Weights of a small mixture-of-experts language model, trained from scratch on English Wikipedia.
Size: 8 layers, width 128, vocabulary 5091, 8.08M parameters.
Training: a variant of Adam for the experts, 4232 steps.
Below are experts of layer 3 (counted from 0) of a mixture-of-experts language model. Rows are named router (the router's row for the expert), gate (a neuron's input weights, with its number), up (a neuron's input weights, with its number) and show model dimensions 0-63. Each number is 500 + 50 x the weight over its row's rms, rounded and kept within 0 to 999. Numbers have three digits each.
Before each expert's rows: "mostly gets" lists some tokens that are sent to it at least half of the time; "gets" lists some tokens that make up at least twice as much of what it gets as of all text. This comes from a sample of Wikipedia text that the model never trained on. Tokens count by the router's weight.

# expert 3
mostly gets: "but ", "\". ", "while ", ".\" ", "However", ". "
gets: ". ", ", ", ".", "and ", "as ", "but "
router:522526593523540547468476535548571439580421413585495464499465552535510545584480559522451585459477453383440478422455428500517472433595429534485479541453477510536491527527530556458514493551492505
gate5:501490568538477511510512423550487517545527495556534482592461556532487560587463450508509486450512413446488579480501397451470559409553443542485434560658555504556485648506489508432544453527503484
up5:614473465517457544514484496496492536485510518423544548533498557427527457514411494514514536538519508466460591436548521455521501496625507441434446440455608570554554610575428411482475493499469520
gate6:521478553524503481479469458528529476516630474482501449484554524511469451556463465505484573493448518437442549522522419519536449413464577613495474427523479528493531430525503504480559506509545469
up6:595474474545433538478519377561520481464505525435504550608515475551490507512551533567515475498559481489483467544495450476557460396535569471471419512379550507518452518434497469484507529493460443
gate7:553522506474518532513531512498528423565548463472457456446440467461525544485409571483491564540527514510448407486437429480532518480493537505526497539485510554407499549512431571500503538534505511
up7:449448582496485463480545528421482527515515510482506510564523551564467513564605486497498561316438458463516554512537548559433476543502494523524550532447424453562498437495466420467493497517500500
gate8:499518537485537579523485534537520431501458469547489434476465513488579473508513565452501560553482429481452505462518562424499405456585516445546494496488504505637575589440478593480518470552463492
up8:625482570541517520462436475548528437526446536495550412487476550489644468463589492501515454446487445475490533438464613522436474489560537477497531435516469545606472556456404518493545502485487484
gate9:480474571498527471470492550507511572538477510521489456482478516608498521553490459507438421535527542497463577475544477536502359557438471542441543446507522481489465447493598458498536473477503494
up9:498534429509442474453476507592494542485466493401457464551508540417531432441475549496505439447504550475522482502443522515514549428539460497509452490484482540562522461552422536450490536529585527
gate10:433559567452476529470539571481517482421513424459411606617536504486574507479428491505479507550535472468400520521528436502500511463561542466429452463581564479490465463597549568428493468463476488
up10:442493419541535524447586601483515513440571549499513474503583527572414604525493388551519585417506559502477488558475484564426533471537499530431529438482488495534580514443513470470501510451544529
gate11:424564566460513505532534490424552425578541519596499467422481487510479474553440540445488615437502399498460505466573622530442552488441463419626531554455438424498515511528481542449513490541504489
up11:594446507549464486481504559519465596494414512489471483443574419481469511464522460553474525494457546490523503489460463591530419502477517518546470400577558504404464466454503400523463521469512536
gate12:486440469556489525491391520495500500508493476469491362592459480512486504509512516553452557547461458515573399562501583459467481517539536534504562591441512500490414490501451499566422472511490534
up12:607514551485417543495553545541447564419487537592481546555483471523521456464573376506484429495490504509500633557459532524420412520483488607471494544483509525460575484591424495488554543513533493
gate13:533513486603543542435571426470502518516532492514454426537486597466506542602552540488496488450480458462557465383431420570485560470516448564424492562549489502446540478456439553456484460520491523
up13:361484523411421468528498494470454480520513516432518397482476415541411546435458497507498507442467507554511577564467621531527511492482520470456494445553453576494502491518549476569484506496530539
gate14:503603499450506463478493529578537391493511490432501403480528520514504558526520453526495568457492463473488574453367436554484519519504448453561475642567523507542459558503456568506537458491509511
up14:501517476578469538516556497409484511439506458545467552500499503476530436404468445461500446523520522487558434527562532514510560466394559477527491469415520476467605543522552513397464529553509502
gate15:492471453475516483493502507433567448635470525465497383483436459516493639545398496466482621497504498485470394464459448534507494444513440487493490546475526494443457585500556545498548477510480474
up15:498486492469523506488522544402571530546559476555530502524571474508451508518470566510502584512488450507442593495468477581491512481522471513449481495512621514450453495490445438479499492502481485
gate16:473557558466394529494520509487515434517419462534458527499526473423517558524480588532512586441519436467451401440523456525522492473517472502485459464468459554428486471444470558369408449539509491
up16:416513489447523524523640569529524464441531527496482525505496516499534422446521459557490541605499483460455579552470447465551469409512572496498522444617547451546534556513561483415384491502492498
gate17:504489513539503493434490521576506529497486491425502470533568539456561468576446448588495541469518626465573505672468499518445463478556411618478480473520483356594461560557433467517541506510519508
up17:510533461541533525465528422587468492426484485521482426520599493447497564492421540498528522466516498479533449609531562450479496499440459465357503502488463510474486512491569576452447462575489450
gate18:446465567527499541548479523494536487523572458579439489504550615542528546496520555528506553475480539493434467445513376486491537512518552424531502546509519454408465486458438452433608484502518490
up18:439408556490492539503507487481533526597486498546470478488515515550502489558524545470503498520486472500540450507646563485448521526475589461449429477484509442510470500481564461423555471504489477
gate19:542505522407443520493419458451483444514435488510481487524447429539538546445467546518479566486478399481495431432466595552480429494551577540488594598512362493506466545484524460506429515567501511
up19:503484452492480567448506417572481460483506494443502436420539465518520476446477618531483450608480469525509498469569493436472574569521517537465575534603460483515507525476543465573424469444447494
gate20:586450485564411514510429467573470437456554376496451469515458504635485544489422542518476435490469550509548507532524553475422526482480471556510551549399434498512532502530402503508496546435557465
up20:544517540466574528543454481367471543474515520421522539448535478436489507515490495535502518447447473494518524573443610445505464453486492515564519535505431493464516468447576518551539507486465483
gate21:504545485584420558514487516518508521552470461514498509573573556530513539666494510519503624497514422477437483431508477470481513391519439489522453514466506566459480595526446478426542507482471480
up21:543525566393501495476528548513500503430454467620479475514514450473530498405525486511484554505493484485478560485562504581560435494534513505473479544605547465562541490523453538430463458547539514
gate22:525545442572481527523399561549517505492509504594450490624517531553509525592536467530486494577532418498468461594457500520469485458483533573368472521442523476409513520515493530494580481440511497
up22:559515537554551502494485439540586548642455512470526336493504510494526452566461544481490496453540452475544505387491495460596493483497424476583413506597479539607394531442540527574552491478516450
gate23:445449539503513512464568513458559477540490489435532428487442462499456565627495606540475632522493446468427476576486490480540444433475471574536498500550434482534425522491564482460477479458466502
up23:496492489492535505543444550439496416556600487531506625515487466435487539518529498505504426414471505508507545528482374560512471550551472558495513537414497445569520464510386456592592463505506494
gate24:471517513518410437474435495528509493527500503462420467546458539594558484454473552475444454578487469481493494462479548526478503496453590514535586451413434387499460486486577524508567559476588490
up24:600447500451527548487518567485501459431397484500508497455528457415478430452452381528465508511477552499553564531520522570445543548544484475577492408498512524441547513513456495505485540546488552
gate25:403490562549496517516636581535510553448463473503484550514504565488454484586511478548484516547480467528483534489482511595507521497621485490456489554492646498470414402511500457485482467485484458
up25:503560561519574477555587525479428480448579464480514559519408600494561568564398413437497478548516554505405510444459427438528577432511441452469500513511537460496547446505479587519563500516482464
gate26:523592538480466438543484565568532472467447445505422525567534548492557451489437581495487594539510478463370428531508505485502477526487481529505498423440429481496480459483510566530457524563513494
up26:424550564523512514564442505609491505377484453535482565508503474531531527529492542509479586497516440495443486473534520478504452592518453445483469499404560485526526421510495499623445549477454443
gate27:508572513492540481559431452477505433513563473481435474507461482530528566517448542516484491535530471481506399474498487566442426482528574549521551630345460481536525536459523608528566516522493481
up27:494444451419487478476557511458507558551562526476507462514452522487456518451581461496502451505454481495506525439483473492432472412552505489471475572581460524513466420459511486399449498463513466
gate28:559545469519507515431488561494588493513551540415529435519550449517576496525596550520496472460506602484461497480503491428472473499599402636453510503303541478550478516566470470456532453477486460
up28:356483484458513517460558485547519506427509509398476532522435510510480555476591478524506487474522579463488463689460504546547514454492573570482464512486432464432564416518453507471496454539512477
gate29:527502555395537533456537650477503535453476494466502551469584495489428573492442457568496600514483442485464543558459499557566516451559556513477488507489535492503495471509457514436484484522462533
up29:552470556515514532433527539573528527447478543514536464538568604509543472497461492539518490639528482460403594463511508478523445454551448527524474478542561518546465559504464539501513452396413481
gate30:464528565542439642478566488481493519472429524463487428419533587579475547499520534551458542492537446480473472475531565511454451525480604592505454476636474520447518462440475555553510507546503580
up30:541505587517472515534486427439491503524443533512494492504491490525430529563612443460502534513501453490466509416440494443522478488434509547490459548636478546499533549449592522514553508536463488
gate31:438464517417524585535570489506552535533443420546444493520446495501515504545458533523522510442462466490526541563549493462519616435539438500503437552447476472519543557454372528472578470554499488
up31:431552516467489460481466449441487478517616520569555453583523487453426450496515472484487429421499591480550454461436428497477478514441458453547477518572525534489518469538572459512524537496537528
gate32:556514431539469489523447554420491510538499506518496400533569496476638542582364465545480591538485507491515508503432522474507489555477504528587469525493491468515497590514326542558489475498508538
up32:578466537533476573488527440543562509550404489493523425480491375569493571489444475498483424454501531487484576372564478448569477485499444564485477469606518480481461564519559443520509415501480492
gate33:496570521561474517480476487484497480482386493462507553415524499503568515543501506502470489439477460483478514568540572506495508483518424589545505572467388493576462530539514466605407427497490486
up33:548528477553502462556562476472455515548524491431460504594542471487475573517483521534516511555551564506513481462419451456507414460438477497401456481360487448516513542506497505455576533557537488
gate34:502525483564563429495551538545516512429571533605480424537498619518506480561515444413495571383514471457531387431499454559499584426505516565463535529532468420518574515501568569433413480522503494
up34:517450499531429425491530528522482507487550512445484437544468506545555571463451581494502496434510456521474505513503564430472520560492470472360437591470432485444447507507453515402483488524502511
gate35:563486501624572518441499486595564433523572504535519514606501562510554497563551388462478505499519490434506433425507443441502467483551477570481495513490441476526481569549435571478533509505485491
up35:329492560466472493558443410486481524480512471490457491482525514523513515505525514543495457419511586523509561606466511461504478509424530472532488511505636475517483471492518449541607506478544489
gate36:585429470508495525455402598473492521548508525485564484506472505462485456556515425501484537574476435499496505540427456479542434450567500529467497491527374516580458491497613480545480495459542493
up36:601501462612501511488560426491517485481537481471490555526548422499504498569430625493457480546538522518536457486552522497531505481500396571485442530485693485482435573519511400466515542443551509
gate37:501580492469514484485463507543504377493435504434488406441414552496528583532507525470503557408493468499500458445548486453496533611485498443510488591529568470555479461498425555509557516436518498
up37:440443544574518496475662556403494614506534522458463558501496369479465464443502467481483462486492573496505510504555599502457495495412498511423526485506461519436542464565558479496423507607538529

# expert 9
mostly gets: "USA ", "ENG ", "FRA ", "Los ", "ITA ", "Genre"
gets: "| ", ")", ": ", "'", "0", "0 "
router:461523636471474474403454464476547464514422433468451476466492555550492597509443544532418630375408531370442507437447488491509486465539475490601461531485494553581519525557519514453487527592580530
gate27:565574545480511503505488460534531433502538472483534452462513544556530402534505517505455612526461552433513510528573490557462384473471438477509436532472512408515563545546436486464478428505444524
up27:512499563494613458616612551477506480476584509498533538529497427554498565474438471541501570559490479522473514451526436543552356556532482547488510548424573467419476504581379424503472494553468472
gate28:540566478472473531481442439490532495435449467478522464424550573603495562505409517486445457549543444477574505390512528547488387476512545471508577369530454559518502457468467436500536488558578545
up28:489418532529514514431462544435525475423555517567443469498530458434536413479604522569498544548560478524605515481447448533517460679519513444403504492504485450535495532476463455442548376536495553
gate29:666549505466482556553436434420522489555513439514470443496427439535491456558434500436510472418357520501482582508535545513472605450491472476538571445493430476537490460461514525459516605488455499
up29:476465492430587628461553519439474478533518490518528470530428517580482568532508489510525523497553500538545562515501574529367585501559485399488530514472495466489476507371490487454507525440430483
gate30:445530504484509514554561386546544444607481482453468484473422516444511452535477535459471531463413433501452529564558448501513494532484418510590539493500547489557481491486443526575543531443565468
up30:538418468544473412467528605511506530518554482456506543560539515489481535459472515512503414539446565481435393533526527410506507510503511574409535589525540442550541470503491521427441574411507440
gate31:497512605587466416449562513571534468495522469492361526491533534624593521542469484510448565479447545471461543588495458501465481522458486577475478585426426525453457504427441480477497495531484497
up31:479396545557575456474636608512483459505406486458479476499510525549463526480472505445506580568451555520422503579562462495515472518474504525554489532513433583372517545531442462515415453542508492
gate32:485518568465591497463532484476529484532548515511399531481538493549512563474395492481455557565302560466483533465518461465574438445524511516549526497495373517555507446457537482505477377540547519
up32:514496515454503508499559486504528511460445509493554484487469488557519469511558509547499527513651463508425432441518467586550522464532429424553519475444511527570479553544481540498528521587494385
gate33:585501512495499515516525439484562452562451409453510487497375490428655552500472486480485462534450449505493431548487496438468486496515404506493524530475486491597469510489475579494613516507469480
up33:422589487567513503585570516494503514552509552508452563528524518475520405474461550523463454481548428510531537432444551541503542565504431509483496589518553389557542457535449437609463528446438647
gate34:393574501492444493482495543526570434611491489463416540511486523443463482484634495472491455473461537486535545491487504433558445478530425518483486501475433471592484435546589593448585494470548458
up34:419529466425396482433588493479542553528510518479520473524477448486481524495472579500501475453539516479499449524482476429629466500541474491530499533517479492454418474527513468546482499593547479
gate35:575540469463510493455470534494539502582511497467442508489494475445549542514529526530467459522381559433485504475532373444509481485547546545480516455499576509600499443552508427456553488464604456
up35:481428529501563589504460491457501442467466501456512481454553534443488480470505481513517573531553498493455585496511540589479460494477505489444484419414401593517412427580423523564459391550472491
gate36:470527508573455544394489428477506507406556456440510452518482543497507495463425492509433499468460532417559458516530528353546524459505490418507455501479531545490453513502570555415483483497514540
up36:535555553520453512515489470430484420444561449559496407468487542577507488438440533585511598473504538465571529478480522473499466538476590492501565403510467423523491550533486539510598522468532482
gate37:524581584533607496568499422524496453525490504484490483507496506524503435529545520485468495358532492477515487460515411461556506459440542485603500517514426551484535478391474483650515531561469619
up37:578478490526558444490397469522514473405544470479462428503539429491524468455488473573500504496489530520563513527542449610492528567410536554473473467423422561483486463458395545565533515574450528
gate38:458459546516427537527390501423498512544450444465521462504471544518495479568555460504459495425423471438414484453521436500521474530491414594548490504572440462484513466468528553500511498441544503
up38:456515572589494468569470389477514528457442522441461438474518528500491501529526567529461535495412535482458429547503468468548464467455420577537455470484436528463535404482570439548504444478551478
gate39:349502534602519417481477431424516502487481474531536481526541491462458519511575526571490499423508477415491416534456535458511399472486495519552491620507635532575536545606510471403453505589517576
up39:471511523499510531480511496605519571470625540487537552470605527488461451523563506492425526493519459443531419471507465592480545536505569519400498611565511458418477515372464524474504393487518378
gate40:378550603604499525530445470424505441494392515513468523533449481404484533445427545539435523478472459407563469508541410534529543548443502483560493542463593522493494582488469533430554558494654613
up40:434456510550374420414510453474496533477419507428453424522478478370487534458518492532492496480481515453544512548527385527532552498519586514557510621526596494589489580493428532457476606526499552
gate41:470540527523380443434494479490473423529475512480511484534488470545510504516573590533458550423461504431574528525419530481560406517474492522462502454459483485607435513552452515495475475534657573
up41:536455514492634565571578522561519501536502519523524405505491448439508440486541425461494458504512530517520509502567578579526502547497458432528447444443504509533479470592523529422617501569457471
gate42:598490453529428411408540523559512470504471524457563421509472442464501495490585550492487366428529478492564471409509488468486513451446485457506530599492411523590534570538539603546501497590494588
up42:521404474433600453499466446508508463532488492499534492463493534531500568480521401531519543486567549524491533534407569525494510510524517490420550455562490510533380532409548459445549419541495476
gate43:472482554510489559533440477573488512500515530460485510542542544489617567456561375513458643500465575495499449463490424464519413448482478512433423492491528480480560584543385447613513522551425526
up43:527475485467576504503589508444486516529533495371462497452412500587385497494434547548521488455484545497496585495572496554398439473536552485529575485607481447515496417478518528407509488490492604
gate44:548516523500435459380446593514492493421385443575519414512461566502514551535495486616519512413484501466472437489469445508539532523463455489511443554513524508443529487577472393472509530480508508
up44:475498455526620511537580400448495524552466525532511559429388529481498483502533498463457446534500531513452580563517382406432442574494507522476498591497470500439552545509542549587580576438445554
gate45:494531479457502573461446524422536401515414482456549446496473441457511554572565517518468573352434545430465462536554498473493485438502564450523501423532476477563467438511543512446641510437522573
up45:504536450472519604494405559504494370530502508514519624458544469361518433579545490498480498521466508509540489536571446512477478430478507511495569499515493482564551481384465528427515493431492538
gate46:394519554502456455508390462476461479455408480538523538474491514545462446645505530510517553437582440515447519568504535568571485473467514498521543564506462473587561444427562562459453452536470556
up46:537429435528564455532477520547532541528471468502515444529508519544551455444440589569521470562519466491473507457457517466464581466558491597493502503486473467553522518541472568501452504566499435
gate47:461467537498623566410582473551483465544464423533361516473491460542473514548438444416477554477468492509508510528455513533511610440490516554420502418490397565527527472484441509522449467570475529
up47:620476478406439417515492472489490455517519524526517485440469431528505674553511472499498458558477501506432517526488466509442518361604491661508489439480503518534516528540577495499530433488493450
gate48:524583507540465473544557487450514458545448495543469462503438530508494584632503597544476547474512455517468338483540463485434515488507412554489541511426474466459504608427447476533537603554437444
up48:480436499510472424543461453490457494537543511466594499521414563488490550507498468456497551427524530510430390591455454375498494406566495570527494482590468433528533536511448449563504535445569450
gate49:518445562542565594439501542470538531530507505595437502522561510515492468521539513586504488434466554468466506509503437418474496460474568547460425498494440477504508446429464504563416498359501502
up49:511446571457615623475493450459537509453528462547486547474483483450519418472463455498486477507496501484511505416463484459468492488470519425627466522419431564510514408460477507532474509546564565
gate50:518408469517485452507558523550484476525472482538453539499509558387545546502434536459456495570483543553536449537378461518495475484494495587492516457502494512541484454452522515475553478491578520
up50:566518499516510495483439509504537512476572563434473487417580532489382535474579509433462501512467537495475489479494444445563436471485558501590464483462533501591547446554539510525555403494478441
gate51:469517497530420492520631500448495511488562430548439488593509411583456467472438465503441529567507531513519501499528547495558366590461528545459471584554493491450533569477527556515495543624517508
up51:505551451460639487503451455463529526491498570424503564403461529467538467516502526470551422451461472492429546490476516512492542563550418507491545465445443489503444397503450547547546444423546485
gate52:446552414464543485430516566473485545484567461473480426576549518557505570496542430585446551616484407501526480479407516509394462480579516512402560559590514499483539547470463528455513519568571493
up52:409596473460468492493560560412483517534459485505558440491572464501481446488534555549493475541487524487600454491540533548491573454588543485477475503608518471403482483491506459474506495550587551
gate53:449485493493472576476605519529526457577503443476402471534480493499467555535420470436500567507429537506440525527504466499449517513516509456520541626534412532485457592472475531487532512668479456
up53:562471590539506511532569483483509502510596422544445514511552545553538467494447479566515524598431543519461506582402507527442534579490464583359424547583486511482475503482455538512497544493427530
gate54:464511518509382406431436584474470477471381517526533526491468503546461513548469411531485601424475478455464421525444522509475472491521499501506467507530531489565580578486556502441476443499551503
up54:564522511507566534567550520495528578521541465436526575465505486480477432466440534402505461484473494514443497515428453459562566487446563524528536617528566453499511439509432512481418554528415415
gate55:510479551515544481418434554524521481433455506510483485493459426413541443498513577598462582547515559457499470474458514509504419433511419469552450602492488447470494528518523485478615544453538575
up55:523541552497567543445410469379522486459506537440416570471497523457576436439469553528483438552532585451537507545529546418503448461520461437511502431419460470509525443490571557534551449436537600
gate56:532494532608467404459470475571533525538458482514478532498487551563596422503514372481482481495439556499462466428478476424590472415506535627473458572506564473483556519492469422560551483495584575
up56:508469532505690489492492504617487544464485571456497445476486531485520599442515496538456621532521435485527486546497398583532489555472519448601520461506452495571540464477469467487577513445503552
gate57:457574511452467682510475548467501457541544479522496443513546441514475554529475453452454565512428551437343513535568500448515529408511521520626549468492528383484527523594562534485563496480511471
up57:525514459487453517462506555563519473451412531504507520572480508456487576591548463503528414399545474558547462464381567624406532461594448524433499484540509496424540538470496450614440478504441551
gate58:501550610439505522528521431417527408492509480433424535445488489440462506522430523599448485391443541421431437491534439403444505546448512490495516522551530563551530461487520604532443514561534463
up58:569483493563524496491553540591462508487508485505529578557444499531520498482452372461508503611551497563472519468554588564440476487422499475383462453532419514492518446456507452596458501442461579
gate59:469437511460525507620527504590555554513520491509412527449499512581548458561485485465463620465465518489508487465421600485543401455503545519504440469590551451506548479576495490555494491489560527
up59:473551542461635575521443455549521493517522488427450455443490472455481488484509597423487451485461588477471555583542534442554497462546487448598505435474443523556446417517531580580595508387473492

# expert 15
mostly gets: "In ", "for ", "from ", "during ", "into ", "between "
gets: "in ", ", ", "of ", "for ", "from ", "In "
router:468607595447469474443530595545581419563390457499489492524487484515620520609511503541405579431383444452474517449456476513475472494481431524522525499448500506543528535657515512519479548558545581
gate5:349513517476465578476545461525551527553458488413512483622428460484526570528474426437491491488523440518558491470429492555481492464671450521523525455528464523480481546462532467556470609486482496
up5:559417522441370531508488430408495470529417521526473494464439500481483535481452470495523410489484489483532558498605516549431538511530470510395464448487434639537454424521534497516546425587494492
gate6:559552514496545485478437606454487421483506488515529473401622545588535496509533477481484553499520481498574561434486568446546402416417472500525490507574530501529462503539525478484526504429493535
up6:504510525532552362449542511502518475493520511461508460527551504459546319458525440392523550634520436501516512421537572505550522496510511489468476527408526429441483565535537507563527525497526505
gate7:454440479567428517347516465531540571538534512525476522472620510515547517565465405523449520436498544486505567497502508480487466543476567527413487472461502517464575492561336601365488439494469491
up7:410430512560577455395555592491483452543522513499478529473518494561530435510478598471469470500449465531489481511465428562537500468525643547553518561537502482416488491543490539499422456475455477
gate8:409474551416431485420527503524551552491476461553500494480551490603476583450450419499505522461497533477512489485444524477448553485582484502485420473530468585519383543572591544384506387565543502
up8:420491539450550564487502497380505509495444495539496535496420491545479463464497441490509483479522413517494516603578458383536512559466610540359573445659496593575457526487462523432459438471478487
gate9:552467527507469574473463560545481518541449455486480459523550570480553518451506519501482530487467459483530543518477527510477523417515507515529508489409515497402394410551642550475474507458508468
up9:511479501522512496577494441491506485456543489624498478583402573465471459516472504499490489603511513502456483477521405518428567480494463482582594513467519432556593531435446492466489655493461519
gate10:556476447479638426497524532545499447509466480524477497532542565451470521506512451441475426524503457493525538568508516457483570522507504536484556588423605401472535528516546522414514451467492612
up10:545503553501471564588403398468508523479468470432490508551484522564485493527440566512520569638532541500571404432479508450423529519525566466455519456407524505508496549439552502495506524517524505
gate11:517520513559440554503468534545530501452471460460445529420546469524383480500482508475534549480434496484574538557542514521549572509527556572397486507467483414426441465506459474463495442583516484
up11:513499541488527520484488501457511519488569501514511436575405555419456502541492508471458441560525534481500483537577506486543534528451487398540502490473532397467571424520522504451521552488511511
gate12:514534414516441575507469494399533540515444455637468406569485524499559485673457484485507547493485463494498511530405425502468554484523426488469571496505569493503454556545531464563494528531483477
up12:576460502546518436545473447419525455504461511437528605374433482512463501422474519571542473515485566494575459407659516481492468448563514557508447514529541543520488594509523507530538439505547401
gate13:462568445617314425539518559509499470563471544481501438505540490513667439624438587548468539432465469480470521515498502559419443514485545519439465501528442544453518421563432519536498584462502449
up13:550480531458477588520459435464494501529499490525480454456503479582417584538521439386524573482465448527460491454562477508503410462543546452562574465532458518526532425436465491568388530457491409
gate14:530527461493508462379479556545539428480532500532490510528525534460568407577518454559476426520412636463438451485450491499511588551490472519450513552493554488534511418537508562404535532502595511
up14:476493470488514502442458600597492425464473490444512445455611499473647413511479457619468512551467593496481526536414500465530514573491561462470498496454499454602445459535423473448495530451476513
gate15:444551541468502447481517507533536398423498529527445552517520486498536403446547461514467516567454484480536532567517357567598522485440541461499568526427482487511593521471447486390485515525503492
up15:392543520569521450449496474603505542454417521461485544622577528495590467472528480522455479532532443499490528510511494442430474497558526546440520499427508489494515494392406514513468467460511506
gate16:493480494510372521537472552600484514545469503514520523457551438494453523520493516522450513364472500491553421495428460515513410473542467535495430457485533526592479454521425516555494375511508515
up16:497550483601556429509573454436534507465473503494446635540540540469484445459521486469531423517564423517543520547499569447473563455526523577458525555540465481483462438447592481566510573462482469
gate17:465439533523651501522484537434523502549512506595522459528423482487529506505527537524481505471501406511505510511445487475463506430463455531483563526572467477502415513517509473587535467497485499
up17:460511489548371477509547492486465484480508486552497396557623522530479462480466509530516475533511525482452488385513498592473440534538581505559441486613519540411511556525461526490454554455474480
gate18:575485483422470505480492500565495476572460486528446400474524465446521584473370514566478491476496590472475416535407502551475517452478552541499407582344431490543546483529517528463477544521542527
up18:382547516482503515574473478452513557495498490640524461561457523541563425462460507509501505402483531508550485558459493552513526468543455446495512549504591384555531569475577469456502499494517532
gate19:469575721450492458500449586538632436476565511549480470485468515517497476570488493491489611463528427467476397491435511491465411539490509519503494437531425463507534439538549549617500378519473509
up19:550484405550453544532588464461430486525395488493458557587544546458552520567485535480510446523434502522540554482466508585467588479623542510547464551408600559438464557453370478414472562494551521
gate20:475492501509485571480478539564513470494447499443482562582468423484552485518481538663460541516448574487538500515604586445546428510471463532520432487481501461635497556553382481474555475590506545
up20:512452458365458432456596457477501605480455492501481449535513550472563478460506576526497557469523548472434442463503426531463453451590594477580517519548520493511504628491519549476368527524523538
gate21:499441490509496482502461389518507546487500483512484472474464503452478463467437474461534413476395496499405507512604507471497563542556447561378554549497478549525493529450582533526443614541515522
up21:493483577468564504487459441511514456469400467491523451481493440495582609469490490473524391410463398513457476430552488474515476534529499571489560489476443634537475515569500532534481543517471541
gate22:452645482511547538466465521444505471515544500489510528454490512523477567557508488541498479415485486519464527454480521511437387515469362570463425448509413537619524465526500508593546415475473479
up22:614448503471483510588502575532463475507592514509482429529445578552561539576528536493513562560486444506488484415459415530483460511516486488566435482514400515440455533563465495540543528497429513
gate23:493522500505457498420502483529518424416538519446482526473446491524594523576538597583463483498533529480395500501509478542379421480517417479392511459397459543453495442522582492449479492496523514
up23:502548451446451484518507470461494559545448477491497420519407494523522453441472437493514591422551536491512536511480580520564602580492539443492451529529504605536477564579533482440525499528482549
gate24:520586565432490451415538423495652467487586476485498558478377460549554560491512488500494442467513427514447382495471406443497385548522517532449539471509545522583557482558511499492502451507496526
up24:463611550381483438501460536501553359455495505508490503439572487479543617510535474526511508426607476490399460488355499516492460513484478540546552426600479587472543452476519557547493430496514499
gate25:554564526574463461520552532446499403454433483530474505599487546416497386480516576539477457557427551507557518461547451524532536475452533469503560496430508444496596544328574486445419464440524568
up25:523444444514406555502454517591439559501562502474495532416493465542447463520489431512507489530499506483526430522590543596446478575430453546394462526564461446495450422536512534549502433608496463
gate26:524494538509432492552426528600532454481435515514523549370562627480592426520485507545467475506453495498445495439555519462569413467390539498502524546558538547486549563511516501603542538475501583
up26:565537447336465586504582432417491512458559436518440424556482429533434529507525464446514555516528500478480483478478542472421502531578508510520457441484470514519438474443461604441446400565569554
gate27:488613496500504511461472600469503525551454504514546524451596481588563497520492582551451538459543424506515580449473558460510394484528509513490524487585585511513466523520465460413411481427487526
up27:427483518466536447527560425489516504459565484470484459495481479513468561329470521450553487561441458547458480410569517421485535530498516483512556590448520583510509631459504512416522493515496536
gate28:579476464513450551447513425528472444545488481415503466546511510497537578509390440503451481489538574507597502536504499623469624452469403451506443451479526504540495568524453471448490558537494516
up28:488490511578635613517407437482553548527533489517522539529482460469447539540545539486506455554470492487485403301551480466546423468523561509543466545416438478473480469434468511576464447517498442
gate29:579461529435466523451513531525536506511471470502483481589525466565514556479539486495486550574460483484433410518574538492375447558514499472509516504482521507497436517494489533501463535522471475
up29:505488506490507522476484420481489501478496501461486487435468518468549533525472501444511454601527576488531547516553484537507510458529504553530559524482546437441555478583453500485507466442557407
gate30:542469479459540521421564415459514405591481462409466464530473468474515568620493480511485505537475504493488456456588457465537522513502492511567500460492477539472451648484424541437475552485522602
up30:426503529491470423462490504515537574409540534582478479450506496491445379531510534516533423459411523484431563510514522470481624491487568477511560567544490532444589442558618474399474507487531469
gate31:460569537502451527482448448587536489460489470464463425520569523469490533665453515489469569509546564453433485440488501464486548506461426570527491491497398446502616500503533510535457482540519491
up31:635537439502472474459519517446520529503473517497490546525520450517418464449485543491505400442526537478453466558654549533518526490523478496436436533531497586452401466509530509503462546504550480
gate32:418580542481458582450556506513521444503592464431446481557453489514614479495486462521501503482391584477514501481530391495545534487535491530522548551516514433530551533520507463426492676476445471
up32:563441476618579482514475485496533512461552500513551537505504497532432460530491529483486421509613468526474528537482554465524522505500421436492495480426479470498396487475497498599518371433503525
gate33:476510494487486542493382481478606573412460478470509484437549466534538513520470544467489519451471477501438521531467495507519417497640480565470551470526572501581554486549435457495512544489482465
up33:390525550550593504533504460588568441564572503433515556456502494577572496467483495476520424419598482485508469513487471462496437495486494592434527527489514455524499456439466530576508588472455476
gate34:538507517439474565510525484520492478473443495569464474531470462499573582503435517564480445490560515494500529402545510599543561472479465473474437502491500507429391472579480531364503442590509647
up34:556402508488497614455507476537456444472462514469466405577452477538561552462445535557513490522495464492463500477498505527538463431547513470509470552514434564438421507652442490470568570572496569
gate35:583432514541527558486486527505517446511591500503540507519432511498515277541489506503487432611466512497450599493535512465478425485424475496492532523475461439572572440541544446418549566458491504
up35:387498487476527417508479555604472480488458512509467490456619517485566513445515400493466522462560476473517461577499521543476462503455562548527507440609523485343578426517508533493492542511533516
gate36:484552521606573455494584581580496418480509508468498549522526552472521392574565540547472502479524482489443452488525478527537491537470553517540572492528397412549545387517471518493454586449533464
up36:504462568532421504545566482422453490578446514493494497557411536504479604639462473478506547559472374513491475445566472544447497504557440553572596506437430501519515496477448492554460528475547478
gate37:523444580395574463441443602537527472490478474484517504536581486505594517415555401471520546403390515491514528561498410420494505543513523479485518583487500524473486497458478475503597471497624520
up37:502536485473384523534602481500401476548470524570486553464543506542409584519472567522523453340505440526512550513503548542537479475472521554516426364430465582516419496473476525520453478459482456